Weights of a small mixture-of-experts language model, trained from scratch on English Wikipedia: a shared expert of 64 neurons.
Below are experts of layer 3 (counted from 0) of a mixture-of-experts language model. Rows are named router (the router's row for the expert), down (a neuron's output weights, with its number) and show model dimensions 0-191. Each number is 200 + 40 x the weight over its row's rms, rounded and kept within 0 to 999.
After each expert's rows: "comes before" lists some tokens at least twice as common just after its tokens as in all text; "raises" lists some tokens whose logits its average output raises strongly, later layers aside. This comes from a sample of Wikipedia text that the model never trained on. Tokens count by the router's weight.

# expert 104
router,224,194,214,231,190,152,141,95,210,165,285,166,255,286,211,161,199,164,220,176,201,160,261,137,190,234,111,235,223,192,204,213,295,214,175,140,155,212,204,211,243,137,137,208,200,158,285,266,206,199,252,190,243,160,203,236,236,219,189,153,229,216,176,226,233,151,141,198,305,206,136,233,202,235,184,192,189,231,227,190,256,233,159,216,227,183,217,156,204,174,192,249,197,222,111,206,222,252,193,187,246,248,193,229,216,181,123,196,248,149,201,228,144,207,142,184,231,218,287,269,234,212,194,198,189,252,173,224,240,241,207,175,176,199,268,250,157,220,169,241,200,204,141,246,198,210,242,264,161,196,188,178,157,235,228,131,232,220,197,197,176,76,279,240,178,187,196,159,181,230,145,212,240,243,209,175,153,118,166,196,182,204,184,177,237,237,158,186,140,206,171,181
down0,182,172,100,191,159,197,149,188,195,238,213,189,154,229,127,201,224,179,167,232,190,205,205,153,270,193,217,235,177,289,242,140,128,209,218,182,224,165,247,198,146,192,215,217,273,208,237,187,233,131,235,151,189,228,161,159,187,222,238,212,229,180,151,185,205,227,138,160,239,135,185,205,185,178,122,306,236,261,231,171,243,213,248,213,223,169,160,148,178,245,179,247,202,219,151,218,242,210,98,241,253,228,216,187,122,221,189,89,269,161,199,220,155,248,146,198,202,215,172,253,275,167,193,173,249,150,133,154,208,170,194,140,208,213,199,119,208,114,200,155,195,220,183,147,175,227,244,176,177,254,243,263,219,206,265,176,200,195,194,171,204,174,254,178,177,262,209,159,255,130,214,193,226,206,171,161,195,138,224,168,164,249,245,263,186,223,195,245,179,209,216,255
down1,249,221,213,216,254,224,209,241,185,153,162,138,177,209,223,271,177,258,215,111,177,230,150,198,191,239,238,147,210,195,203,249,123,310,194,230,203,247,196,210,265,219,257,164,190,166,100,222,186,172,127,223,122,198,243,198,229,173,206,271,248,171,193,259,178,211,223,206,199,278,198,204,137,239,238,170,217,178,282,188,242,199,153,175,160,105,209,277,274,173,220,224,176,185,216,203,222,185,211,232,170,171,231,208,243,213,212,182,185,199,188,178,264,221,256,200,163,190,221,182,192,172,226,173,230,217,234,200,260,224,248,243,213,236,267,186,143,234,211,168,218,203,214,245,139,216,271,281,202,182,169,198,211,240,163,233,195,177,234,133,172,230,153,189,180,201,236,110,160,247,170,136,213,222,227,243,190,266,275,232,243,202,139,214,265,198,159,182,104,193,283,195
down2,131,237,200,247,227,209,226,158,155,185,205,223,231,188,237,149,183,216,248,249,235,253,242,145,185,255,142,202,192,284,259,219,251,195,154,192,161,220,189,282,229,227,195,262,246,179,178,227,209,153,250,200,200,234,232,227,155,177,126,194,232,194,173,168,222,163,179,309,186,175,139,182,182,211,161,183,128,139,184,173,153,198,161,241,180,238,261,121,304,138,213,199,109,278,247,158,163,277,192,194,212,149,188,214,172,127,197,193,237,218,264,99,236,165,167,212,267,156,229,203,148,209,139,195,277,194,185,237,219,157,202,215,219,172,209,180,244,220,188,185,223,221,217,242,228,181,253,187,207,222,193,185,176,206,171,206,190,209,199,193,131,143,164,98,207,144,265,249,222,204,150,176,243,250,176,206,265,171,201,189,196,253,172,183,285,216,238,212,145,204,193,195
down3,178,236,135,159,238,179,258,223,184,155,209,205,132,173,127,225,192,217,193,182,156,238,174,133,244,223,162,165,137,190,280,195,200,200,272,184,198,211,178,257,195,155,137,237,227,180,174,237,200,145,212,269,240,318,199,208,235,266,214,125,245,202,174,190,111,232,175,207,228,174,202,211,260,169,210,193,211,185,182,176,198,157,216,170,237,118,215,143,133,253,188,219,234,207,239,193,181,168,139,232,160,264,254,262,210,140,207,157,179,162,120,193,198,173,218,188,152,221,176,222,129,216,188,195,213,136,226,158,217,218,183,227,205,198,189,198,145,142,182,133,201,175,259,158,130,189,208,195,219,215,206,247,249,204,167,193,197,252,211,218,302,196,146,192,195,172,252,164,153,274,201,272,150,181,155,207,174,246,173,162,274,164,219,223,257,192,179,255,82,214,176,243
down4,212,209,242,177,236,171,200,289,176,216,252,228,224,233,231,191,217,234,233,209,211,171,165,201,204,181,191,163,247,164,149,182,228,100,202,183,229,214,254,237,145,247,210,113,191,154,163,176,216,195,190,212,232,256,168,201,260,150,110,242,168,166,252,264,211,205,179,237,151,213,195,147,188,222,215,288,187,147,216,136,177,225,147,196,210,203,191,255,150,172,185,191,202,203,125,146,225,179,126,150,134,85,251,220,249,223,219,177,181,173,239,144,195,220,176,207,158,158,223,180,176,145,230,166,121,224,218,240,225,196,188,131,162,189,179,138,214,239,249,258,189,257,231,110,199,203,214,171,229,205,238,147,245,241,167,228,214,184,214,227,115,257,163,184,156,210,201,219,189,239,253,103,208,251,182,155,250,291,144,182,153,231,162,186,178,152,195,186,158,131,156,167
comes before: "-", "=", "The", "==", " a", "==="
raises: "Other", "Or", "Ad", "Sing", "Col", "Ind"

# expert 71
router,195,207,176,273,160,166,114,281,184,214,140,293,85,188,183,233,217,236,221,195,260,176,201,230,221,193,99,181,206,255,218,174,221,224,187,255,211,239,156,175,208,234,273,236,223,182,224,210,215,189,207,203,113,163,164,214,215,191,213,233,219,195,183,175,210,158,158,207,251,113,85,100,204,180,258,138,175,188,166,192,243,205,241,183,143,198,262,121,244,216,198,231,170,184,169,142,227,217,256,212,182,208,238,181,218,235,166,235,169,218,205,142,170,223,202,189,137,184,190,196,291,165,153,170,234,121,187,173,233,172,191,242,253,174,275,203,238,190,169,172,219,154,173,229,210,206,233,172,181,218,102,201,100,238,249,254,217,222,193,214,222,247,203,148,253,160,187,193,236,147,219,176,165,175,176,195,212,194,198,261,155,270,246,159,175,206,217,251,222,226,239,196
down0,203,220,183,176,117,128,175,280,212,173,275,183,152,188,199,166,230,184,192,207,216,199,240,150,165,238,191,211,174,215,178,239,255,194,212,177,154,243,180,166,179,142,187,195,163,176,190,192,204,159,236,151,206,154,157,192,238,249,228,168,236,185,141,161,286,206,239,259,188,149,237,218,217,169,226,145,189,187,165,184,269,171,234,243,206,170,116,191,226,225,221,225,221,219,223,233,203,220,223,190,240,160,194,259,199,195,119,341,186,182,298,188,169,306,118,199,192,152,171,226,235,199,175,239,192,180,199,230,133,163,145,209,194,154,116,218,172,174,271,148,174,189,239,245,257,250,123,164,198,253,237,204,149,150,207,229,184,281,235,204,174,162,198,223,294,218,259,234,236,242,252,223,130,153,194,223,213,212,190,138,207,223,235,143,241,214,207,204,205,207,173,270
down1,157,247,203,176,219,170,202,173,191,233,214,227,207,207,225,163,163,191,178,195,238,185,188,198,240,159,101,189,253,156,225,155,197,192,204,239,179,164,211,211,127,233,189,211,228,200,211,165,176,289,246,190,193,220,176,267,150,248,193,138,165,244,220,213,135,181,188,214,199,292,180,166,254,237,262,162,243,208,169,180,157,185,132,226,222,230,164,208,148,128,162,224,260,284,256,233,226,176,264,197,187,142,172,176,235,191,226,298,207,188,238,143,201,180,140,237,187,267,276,244,184,261,228,199,231,192,132,249,209,175,107,182,244,178,152,215,196,290,213,198,202,223,169,237,218,254,166,190,241,152,214,123,215,174,269,142,222,154,198,159,269,222,214,184,198,182,208,191,213,264,133,250,146,266,251,207,158,154,286,240,189,126,232,260,164,188,171,240,148,194,203,193
down2,190,220,148,184,191,216,232,302,180,192,199,145,201,229,137,253,171,241,178,168,112,170,146,228,150,210,237,199,212,279,196,241,226,214,197,215,192,193,183,215,203,275,165,227,216,85,283,248,201,190,172,169,149,234,160,135,211,210,208,210,238,222,104,218,171,196,189,167,148,223,69,176,189,205,215,241,216,199,204,193,226,208,220,217,195,228,234,178,145,228,171,233,124,203,289,197,255,133,189,126,182,180,299,250,158,178,205,128,242,244,179,230,201,219,264,224,210,199,109,255,165,122,192,197,170,148,238,184,257,179,217,180,229,195,187,175,151,226,205,178,204,263,207,207,287,158,223,210,171,199,248,149,255,236,200,222,250,182,172,265,215,179,199,179,186,179,286,194,226,165,183,191,204,175,198,200,131,190,227,220,229,194,243,170,282,194,230,220,203,240,247,271
down3,234,136,125,152,242,140,134,178,192,198,214,158,233,209,195,188,188,233,164,167,316,206,227,241,190,213,163,141,186,184,210,185,210,255,192,205,232,219,195,234,257,265,262,227,165,217,128,141,277,239,229,250,257,211,217,149,272,215,173,238,239,203,160,129,192,246,268,173,171,201,166,194,240,161,169,266,162,206,209,115,221,166,155,202,241,185,188,208,161,184,266,210,204,248,143,283,223,168,174,216,247,167,241,211,256,162,246,129,123,200,175,220,224,184,257,249,220,124,202,237,165,244,103,181,179,206,201,219,213,162,140,193,246,189,257,228,178,177,139,184,175,188,183,180,182,120,163,193,255,214,176,173,249,188,115,183,128,227,197,249,153,253,181,206,310,180,195,194,193,188,198,182,187,216,148,244,188,137,172,210,169,212,174,222,246,213,218,232,168,184,173,261
down4,203,179,134,193,175,169,168,200,237,178,289,201,183,215,193,178,234,239,254,191,154,180,206,198,194,183,167,230,143,209,148,181,274,156,147,114,206,201,182,229,140,178,232,261,207,168,198,181,190,279,199,130,179,242,119,264,280,218,147,130,197,179,259,173,199,270,187,132,190,219,165,141,121,149,113,200,150,141,223,241,197,214,159,162,196,246,161,206,194,147,239,197,238,172,147,221,195,196,196,147,221,244,158,169,172,177,178,272,211,167,201,191,163,177,233,193,212,120,161,201,201,159,217,242,214,183,195,195,143,218,187,190,128,172,298,300,273,218,159,145,216,232,214,283,248,219,208,251,201,198,222,224,173,285,173,184,174,264,186,176,200,161,246,245,236,220,157,262,202,211,288,217,180,225,258,215,229,192,198,264,202,218,197,148,194,175,194,169,214,207,274,240
comes before: " |", "20", "1", "19", "2", "3"
raises: "ement", "ances", "ance", "formation", "ms"

# expert 61
router,177,182,167,154,187,235,184,255,177,189,218,192,181,120,227,224,229,226,149,274,255,218,229,209,276,131,153,193,132,260,227,194,142,254,147,249,192,227,215,187,183,248,199,148,194,218,208,211,206,217,167,244,187,142,184,224,198,230,270,230,241,218,183,166,227,204,194,199,239,271,204,173,188,166,224,111,139,213,228,280,154,202,214,193,172,254,213,191,240,214,247,260,84,261,187,132,182,211,172,180,172,179,221,145,164,178,130,219,270,177,197,191,213,242,180,154,181,234,172,215,187,196,222,156,238,227,223,148,214,282,163,234,149,171,248,107,232,194,162,142,194,209,241,151,256,207,179,118,208,274,218,195,215,209,230,159,252,197,178,143,288,208,231,232,137,179,99,230,173,155,197,219,217,150,181,178,216,160,252,182,142,271,216,210,141,157,180,246,153,238,241,185
down0,176,180,218,171,138,231,151,256,278,173,257,187,242,246,270,195,317,174,108,166,137,242,139,202,155,174,197,203,172,201,193,194,155,225,138,236,244,149,176,207,204,212,208,223,237,199,214,193,176,116,187,250,189,159,202,162,147,188,192,215,124,198,196,138,127,188,231,190,195,223,209,156,259,183,135,213,242,237,218,232,268,198,203,225,178,201,257,194,179,190,255,177,206,234,185,137,195,205,186,207,165,206,224,202,180,212,197,237,197,230,195,170,160,180,179,196,208,229,179,241,178,211,221,147,202,200,187,186,242,199,211,184,188,186,134,287,137,179,218,235,190,189,262,178,322,285,183,253,163,206,278,207,297,219,227,187,249,151,138,309,217,242,219,128,247,255,231,136,156,147,260,174,213,189,221,203,191,168,253,161,249,147,182,197,190,286,183,145,245,223,174,208
down1,215,180,187,243,200,191,264,224,166,147,227,183,207,247,208,152,183,174,248,213,205,164,232,195,242,184,185,211,195,141,204,187,234,121,227,148,140,208,192,256,256,244,184,247,213,292,146,217,173,243,151,154,196,201,183,144,151,187,174,223,148,184,223,173,149,173,198,240,193,208,194,227,223,185,180,229,160,232,215,166,116,234,116,161,203,151,111,209,206,272,283,205,226,231,218,240,206,236,206,237,186,189,167,209,172,226,229,184,225,253,166,212,219,119,190,188,191,245,119,209,127,208,202,216,216,145,222,174,216,142,213,200,196,229,129,254,209,167,295,131,196,203,232,160,273,198,127,261,258,223,155,126,210,196,260,196,180,232,156,268,204,229,175,208,178,191,233,213,215,261,195,200,253,281,209,209,192,197,79,143,194,259,147,159,136,185,215,109,177,212,225,124
down2,262,146,195,212,238,137,138,212,234,256,177,191,186,189,257,174,187,253,169,150,191,225,181,204,180,234,110,184,256,162,153,225,171,259,154,245,226,259,141,192,146,225,220,241,217,152,197,215,213,240,204,224,218,182,300,163,248,228,220,225,300,260,203,246,131,197,202,176,199,229,283,183,197,198,132,199,199,192,190,204,251,170,137,177,155,202,182,187,268,210,170,189,229,183,178,156,118,218,134,272,146,182,197,184,172,214,224,125,236,298,290,147,212,224,168,247,228,206,237,248,214,291,172,222,166,208,188,169,234,214,180,231,290,178,202,188,172,243,238,220,172,247,212,120,141,206,213,179,184,200,224,204,216,179,172,171,158,143,237,168,217,228,189,189,249,109,171,203,148,224,175,269,290,232,175,220,221,167,196,173,133,190,153,221,230,232,211,249,263,195,214,190
down3,190,182,212,243,224,212,180,220,174,196,178,160,137,164,193,160,250,187,178,150,197,141,223,239,158,178,279,197,125,163,237,245,260,132,201,213,197,262,159,207,200,193,179,194,149,271,161,263,174,191,150,157,257,195,192,203,168,271,206,182,167,216,226,158,243,200,199,227,124,265,190,162,190,245,246,117,185,219,302,204,173,238,183,232,255,222,218,236,153,179,236,193,209,157,274,154,187,219,225,164,177,266,183,235,258,225,216,230,149,161,167,186,217,214,251,171,109,238,211,214,230,189,229,185,192,114,270,218,228,175,185,199,170,194,199,185,214,151,263,278,187,179,279,163,249,266,213,244,166,212,201,215,174,219,194,209,221,202,253,274,191,179,260,187,215,271,154,225,127,198,198,246,104,193,191,175,154,214,223,181,195,220,204,284,228,174,228,203,215,172,221,49
down4,211,167,142,225,217,162,222,197,142,177,210,228,172,164,200,216,174,171,198,150,221,279,234,177,192,200,117,183,200,206,140,178,187,298,206,189,211,156,181,213,229,170,220,118,244,183,210,184,124,125,204,171,235,205,232,189,112,188,191,163,183,144,193,269,227,141,229,239,173,159,218,223,258,156,277,140,158,104,181,137,157,231,220,164,114,205,146,111,231,231,244,189,200,267,106,185,285,116,189,140,182,187,235,179,176,150,141,219,178,183,213,244,203,164,259,242,215,145,159,222,161,176,193,223,268,156,156,165,177,141,178,244,204,165,145,206,242,157,202,195,194,154,236,205,181,194,203,207,221,189,228,233,174,215,262,185,225,159,252,198,226,228,244,192,177,153,184,210,270,226,158,203,142,165,195,204,107,230,192,132,169,238,189,177,169,172,226,224,186,158,120,188
comes before: "20", "19", ",", "18", ".", "0"
raises: "ch", "pl", "pt"

# expert 58
router,211,114,192,289,186,229,157,195,183,182,180,164,210,181,172,206,234,133,241,143,214,192,157,125,272,166,223,163,112,136,226,202,211,262,235,130,157,222,227,224,203,240,247,238,243,235,150,243,125,191,195,198,157,128,204,215,220,171,209,224,247,262,233,208,173,179,161,213,283,205,188,207,179,173,214,224,240,230,179,221,225,222,202,173,241,188,213,189,152,142,184,187,201,131,149,151,164,229,171,173,223,161,179,184,169,119,143,152,287,164,203,319,261,197,101,245,262,243,259,256,188,199,180,169,207,216,122,220,173,236,196,188,163,174,138,216,174,208,208,197,193,209,135,208,207,225,285,269,200,224,295,153,200,171,193,219,222,176,192,205,103,170,245,211,221,154,189,207,166,159,176,196,152,251,260,140,205,169,253,215,236,175,240,218,197,199,220,164,225,190,233,228
down0,278,213,187,244,186,188,225,182,117,205,181,249,166,248,190,143,154,204,191,172,281,188,177,216,225,145,182,139,169,198,269,230,259,124,194,190,204,254,245,155,141,187,163,127,190,239,237,223,157,185,237,271,123,221,193,219,238,156,171,202,234,158,171,296,246,182,215,226,185,130,141,135,175,281,154,238,162,188,240,201,175,250,186,230,112,191,221,221,208,204,172,222,247,244,158,197,173,195,264,186,119,155,118,217,130,166,191,164,183,231,198,233,230,204,151,194,211,143,210,159,251,207,163,241,153,252,190,237,208,115,145,206,207,189,156,119,204,253,228,182,213,237,172,316,209,195,210,211,171,227,165,149,176,229,203,193,250,153,136,170,187,228,236,241,236,283,152,186,191,196,175,197,225,221,215,230,171,198,185,207,134,231,217,180,228,260,264,198,177,154,231,205
down1,165,311,155,219,202,153,268,192,267,212,210,195,193,220,189,206,197,196,181,214,143,169,140,223,231,209,124,199,202,256,235,204,205,269,186,184,214,186,238,158,199,193,230,257,222,212,205,239,218,210,290,212,230,224,106,236,219,204,203,135,234,243,152,191,204,168,235,221,216,198,157,206,221,260,228,104,217,267,196,142,196,179,131,277,204,273,308,261,232,242,193,227,247,199,176,195,142,212,210,258,295,152,314,278,258,161,169,243,162,178,166,240,205,154,234,186,193,222,256,155,231,176,211,234,186,202,226,237,142,201,182,205,224,243,242,171,181,175,122,286,186,191,132,179,237,146,189,206,180,141,221,210,177,249,235,220,233,162,216,217,227,254,253,277,226,198,229,177,207,247,227,236,227,206,252,240,260,200,189,190,178,195,130,179,220,199,192,205,235,238,177,161
down2,175,166,254,207,153,186,178,192,210,180,198,190,166,200,166,135,161,158,266,249,223,157,190,168,188,273,177,190,89,175,163,212,180,207,177,165,260,152,183,184,250,209,158,222,198,218,223,156,152,239,276,187,170,143,163,244,211,187,246,164,255,169,207,217,189,174,192,175,253,259,214,167,140,162,213,248,123,206,111,194,224,210,180,209,197,184,261,196,207,130,140,247,200,297,97,155,222,206,232,199,191,147,247,226,157,176,138,145,234,203,151,183,178,281,237,191,282,210,189,256,205,204,202,144,217,287,129,156,219,151,191,178,202,234,240,252,229,141,214,196,193,264,221,186,185,161,222,211,214,176,166,215,90,132,186,233,175,174,236,220,110,155,237,206,156,208,234,177,217,172,199,197,243,155,172,127,193,209,203,241,209,185,248,211,239,108,218,261,152,212,198,217
down3,213,198,170,257,250,242,194,218,152,131,263,184,197,258,173,209,178,192,211,225,211,153,128,155,214,220,246,180,226,142,270,125,186,103,223,252,194,237,169,166,200,220,191,207,173,262,173,265,233,196,243,198,231,191,147,196,228,144,104,272,220,227,198,224,228,233,293,235,224,176,182,233,222,209,226,200,245,210,187,165,172,187,229,170,185,173,231,216,189,200,231,273,183,200,171,203,192,229,138,212,187,88,121,240,185,228,157,190,135,181,237,252,226,264,114,129,245,157,208,219,156,208,142,184,165,121,166,243,175,163,136,216,177,186,236,206,241,263,220,256,187,223,235,222,195,129,190,239,242,124,233,248,196,151,196,210,211,209,175,204,191,207,193,224,145,217,142,234,221,189,205,175,230,214,224,155,228,150,167,200,149,175,177,174,252,52,233,175,201,271,221,213
down4,220,158,187,237,208,220,211,195,157,191,208,213,132,172,203,192,294,194,135,179,235,211,224,176,175,193,194,187,153,238,175,154,127,203,254,242,239,182,233,229,203,193,193,178,175,221,211,239,158,201,166,240,226,275,200,172,180,284,206,300,205,161,250,207,234,160,131,184,235,212,163,198,169,194,244,273,214,161,230,163,155,172,171,188,155,234,183,275,247,167,205,281,147,161,229,174,186,199,198,164,143,199,175,158,256,208,160,136,243,246,231,201,161,263,212,235,150,191,205,169,243,198,226,229,287,242,201,175,140,150,174,183,211,89,245,218,197,229,160,165,219,241,225,166,190,306,233,244,244,150,143,228,140,187,199,222,145,292,232,193,189,203,177,233,240,169,261,200,219,204,245,137,333,174,133,188,129,229,179,237,189,249,186,255,245,203,222,228,222,221,155,208
comes before: "-", "19", "20", "born", "18", "M"
raises: "part", "DST", "from", "which", "Sing", "d"

# expert 14
router,202,268,167,228,219,70,186,247,193,178,198,293,189,159,159,155,248,177,177,201,152,246,256,246,226,228,143,210,239,185,319,176,234,209,159,243,243,187,216,144,217,205,162,192,173,167,197,227,209,235,250,158,199,233,268,219,206,159,222,154,192,237,178,183,240,226,191,178,139,199,164,192,179,173,186,185,201,162,214,205,220,205,188,219,259,208,262,205,200,96,105,188,90,177,297,219,223,191,240,192,210,204,190,217,249,225,181,205,248,222,183,177,211,175,235,185,223,229,230,232,222,209,129,214,87,212,174,200,233,173,188,206,232,244,231,244,158,165,205,167,187,253,184,260,149,100,196,199,185,234,207,201,129,228,251,171,178,200,208,134,148,226,155,162,203,157,216,156,247,201,291,244,249,138,199,191,216,211,178,173,228,201,144,233,273,234,105,218,195,218,157,165
down0,184,190,162,150,218,279,264,241,222,226,132,197,188,140,260,142,159,229,186,221,184,235,197,192,230,183,199,231,183,201,229,219,167,164,312,255,199,256,257,248,235,172,206,286,198,210,186,93,239,105,241,197,214,174,196,294,165,321,167,271,276,219,222,162,233,221,220,157,240,194,251,236,172,181,239,171,166,253,137,194,215,197,173,165,172,234,177,193,137,230,200,207,201,198,200,180,161,227,189,190,236,192,217,203,161,197,154,162,195,189,129,230,212,242,199,198,179,152,199,115,215,106,205,227,229,260,186,180,215,208,120,197,178,171,228,224,172,219,164,178,172,203,264,160,173,165,197,173,287,269,202,181,147,100,133,214,218,194,210,195,188,213,198,186,162,150,194,179,211,186,237,268,188,236,168,270,169,243,175,185,225,172,240,204,233,148,206,304,204,211,215,193
down1,144,209,208,189,205,231,226,188,233,185,214,188,263,189,238,245,187,232,234,255,281,205,104,157,223,190,220,206,254,194,209,167,214,173,222,169,218,175,236,198,219,186,168,168,177,198,202,180,203,213,234,168,167,220,209,259,247,210,203,198,258,244,228,182,226,240,129,145,253,180,192,164,195,186,203,141,208,126,206,276,254,148,202,164,208,196,238,207,220,248,220,146,245,230,218,208,218,276,161,116,197,121,167,175,265,204,166,81,295,237,206,280,181,183,249,180,183,190,197,133,168,202,218,203,147,274,142,174,204,201,181,207,220,190,164,229,175,157,215,237,188,294,167,202,207,220,92,223,265,230,155,228,152,185,188,188,145,284,170,181,218,200,217,175,218,162,250,242,131,104,252,231,169,152,265,151,177,151,107,179,167,224,152,169,200,196,260,247,163,198,180,186
down2,215,135,193,184,196,149,263,228,145,217,200,112,250,248,199,205,171,265,177,237,220,224,209,248,236,148,226,217,142,216,145,173,157,204,167,225,184,172,200,182,193,257,223,183,185,222,212,265,173,219,148,126,245,280,241,255,222,73,156,185,236,298,215,285,202,213,113,190,188,269,222,255,149,207,192,257,188,212,201,177,156,189,233,165,166,231,200,206,150,197,243,167,125,220,163,213,172,196,217,212,225,210,214,159,190,207,171,155,154,204,312,184,210,218,223,208,145,156,165,198,254,195,221,217,197,230,202,184,231,240,146,236,190,148,228,277,249,252,273,224,206,215,230,208,179,148,272,183,189,114,273,178,169,235,195,175,232,188,203,203,227,187,189,214,198,184,180,249,190,152,112,143,141,220,187,155,211,206,312,169,237,266,235,176,222,167,162,248,200,162,197,215
down3,214,220,212,205,136,175,106,188,262,213,151,228,161,237,218,221,263,289,255,214,140,182,175,172,174,192,171,78,231,163,222,212,250,222,174,152,244,208,181,200,209,202,241,142,220,138,160,199,288,169,149,236,177,165,252,175,175,255,274,171,164,237,141,193,207,88,181,244,206,170,266,220,233,195,198,279,201,133,149,228,203,185,211,160,225,186,198,148,162,209,207,251,153,228,208,88,184,216,186,239,211,177,196,249,163,199,187,207,196,202,218,182,190,166,191,194,279,161,240,247,197,223,184,121,218,205,230,149,221,187,225,155,275,148,185,181,148,158,159,244,210,211,167,130,204,173,207,102,220,218,196,143,243,199,156,204,226,249,235,122,138,208,224,231,242,275,196,184,205,156,201,162,214,204,260,167,208,187,212,100,194,226,187,193,155,195,141,185,162,155,204,183
down4,151,174,220,196,200,215,248,251,207,231,234,220,138,206,210,252,160,213,174,149,128,159,180,188,226,140,194,178,186,187,195,61,192,153,206,171,143,228,232,185,202,185,201,219,181,255,143,143,79,259,160,221,183,216,194,148,270,207,175,121,188,157,206,230,184,213,231,163,233,129,189,199,257,233,216,230,254,222,284,235,234,240,170,243,166,208,186,176,192,213,169,209,234,255,214,175,228,161,216,181,256,182,250,218,293,214,287,218,214,147,148,219,150,227,252,191,259,194,154,150,124,152,224,194,155,154,195,197,161,173,185,135,208,260,266,191,280,204,289,173,158,158,234,213,224,196,221,226,196,221,179,216,211,251,175,180,225,175,113,113,202,209,178,204,244,205,226,258,170,181,219,211,187,161,153,200,206,265,108,237,194,128,219,211,180,204,232,181,238,208,162,242
comes before: ":", " of", "\n", " in", " by", "==\n"
raises: " Row", "rid", "ship", "===\n"

# expert 46
router,209,184,227,242,263,222,151,167,167,229,256,158,106,149,179,243,244,154,191,209,251,211,212,217,211,180,140,259,273,257,188,236,250,190,232,204,171,162,273,183,224,155,274,171,161,142,171,238,122,134,209,175,164,199,183,224,188,135,209,258,172,220,166,178,236,178,231,194,180,204,235,157,147,207,172,208,238,147,197,266,180,189,250,235,226,158,214,120,222,193,182,207,133,143,133,235,187,217,194,231,246,190,138,200,143,144,198,159,157,242,161,152,221,168,143,154,199,147,202,190,267,159,232,225,240,207,193,221,121,232,169,230,149,233,208,130,160,181,226,217,260,256,205,220,164,220,235,259,170,261,263,184,189,142,193,189,248,166,187,194,243,204,255,191,240,94,158,150,168,211,222,259,201,243,228,165,256,212,259,191,211,209,253,159,195,165,189,147,173,292,197,137
down0,188,123,253,176,213,179,178,201,255,204,227,190,169,109,246,294,147,245,174,194,225,190,173,175,223,230,195,232,241,264,172,170,181,242,263,129,227,239,150,225,228,275,211,219,252,236,192,117,231,203,234,244,283,198,171,199,178,143,220,212,167,218,190,140,152,220,202,262,190,104,213,226,217,214,200,184,180,187,229,166,150,296,203,191,149,195,134,201,238,201,137,231,196,227,244,256,190,204,234,203,191,199,217,198,187,153,178,320,215,236,284,298,121,180,244,178,189,243,215,142,204,205,277,179,185,221,228,202,93,115,191,183,243,135,262,156,173,154,178,189,227,233,174,222,151,160,170,213,201,212,229,215,240,230,209,207,224,194,228,208,187,162,176,210,190,242,208,194,184,183,223,173,176,229,203,179,310,167,203,204,192,209,162,201,241,175,287,181,164,260,189,258
down1,206,189,190,238,172,236,187,232,139,221,264,185,278,284,214,169,144,226,223,171,211,169,234,118,219,171,173,182,196,200,212,256,232,182,237,149,193,200,213,164,262,201,198,154,220,172,206,245,232,209,220,132,156,183,182,240,175,179,188,326,247,227,178,217,192,248,158,248,228,181,201,176,210,309,243,174,178,192,228,190,200,199,234,243,195,198,144,182,203,171,102,239,252,195,208,180,215,245,204,178,172,225,196,211,180,200,202,211,303,233,215,217,274,257,188,240,243,206,128,232,177,296,211,136,284,198,146,163,141,184,148,240,186,167,206,58,240,221,236,185,150,190,213,245,183,190,214,160,219,131,239,162,183,205,194,208,156,183,161,245,228,187,179,268,158,254,198,231,141,143,164,303,206,204,245,227,181,194,169,228,210,169,210,227,202,227,224,150,161,215,201,297
down2,170,131,267,133,187,217,236,178,163,205,175,259,266,231,150,255,194,232,167,178,174,147,222,147,181,167,193,214,204,153,207,173,194,166,209,147,157,204,238,199,183,231,118,215,284,200,210,149,233,223,231,278,131,194,179,244,125,230,174,190,220,227,212,187,170,234,151,248,170,183,154,208,217,197,262,191,233,194,148,185,176,166,245,244,213,208,188,207,227,226,211,216,195,149,179,248,215,167,222,200,166,191,222,211,211,169,180,249,244,205,216,234,200,209,208,186,117,205,199,163,251,231,273,232,193,58,229,201,144,176,249,126,258,171,199,203,216,228,162,122,159,148,227,239,195,155,126,170,201,188,197,163,271,161,179,218,181,115,177,162,222,272,242,242,179,196,262,226,203,247,123,124,179,160,217,288,211,150,270,188,177,192,193,277,212,181,163,164,200,212,253,305
down3,152,238,234,210,199,235,231,204,262,169,217,256,250,189,189,212,262,269,155,195,111,176,253,216,200,165,225,219,217,239,98,202,209,168,264,162,263,287,159,186,229,192,196,126,264,161,222,212,211,206,304,240,120,186,225,185,222,164,221,155,211,250,278,228,219,220,190,249,275,122,167,226,235,182,208,178,163,232,212,142,198,85,189,287,216,162,242,119,154,196,234,237,265,172,147,223,197,151,219,234,244,229,167,167,252,213,184,180,135,201,167,196,272,239,196,223,195,245,221,200,222,265,200,207,130,169,279,235,190,202,251,256,219,200,194,203,286,271,146,235,252,228,229,191,192,155,220,157,240,233,184,207,177,201,179,208,163,130,216,177,193,202,236,142,133,193,230,211,188,187,191,174,237,224,165,208,230,232,239,150,162,173,194,183,141,210,222,237,205,212,215,217
down4,219,228,233,167,279,152,155,215,211,204,144,225,117,177,146,175,186,197,209,108,192,182,226,124,218,165,235,174,181,179,141,176,245,249,208,188,166,223,191,148,278,195,229,245,114,155,177,197,157,267,121,174,231,207,180,212,245,211,239,203,272,212,176,145,253,212,195,190,207,168,160,158,141,153,203,213,117,189,231,216,209,200,211,134,209,221,217,218,201,246,226,316,260,216,196,139,150,224,173,144,197,139,185,197,219,180,114,124,208,202,174,185,252,251,239,182,261,158,197,201,190,204,212,189,199,246,71,189,191,241,141,203,255,253,206,162,260,169,237,205,196,234,238,111,253,182,199,136,141,134,197,205,181,192,188,185,219,165,246,113,213,217,258,228,161,166,211,208,176,179,214,230,207,181,137,131,199,196,215,202,236,219,219,240,215,146,208,207,175,206,205,286
comes before: "19", "20", "18", "0", "1", "2"
raises: "20", "19", "85", "67", "75", "15"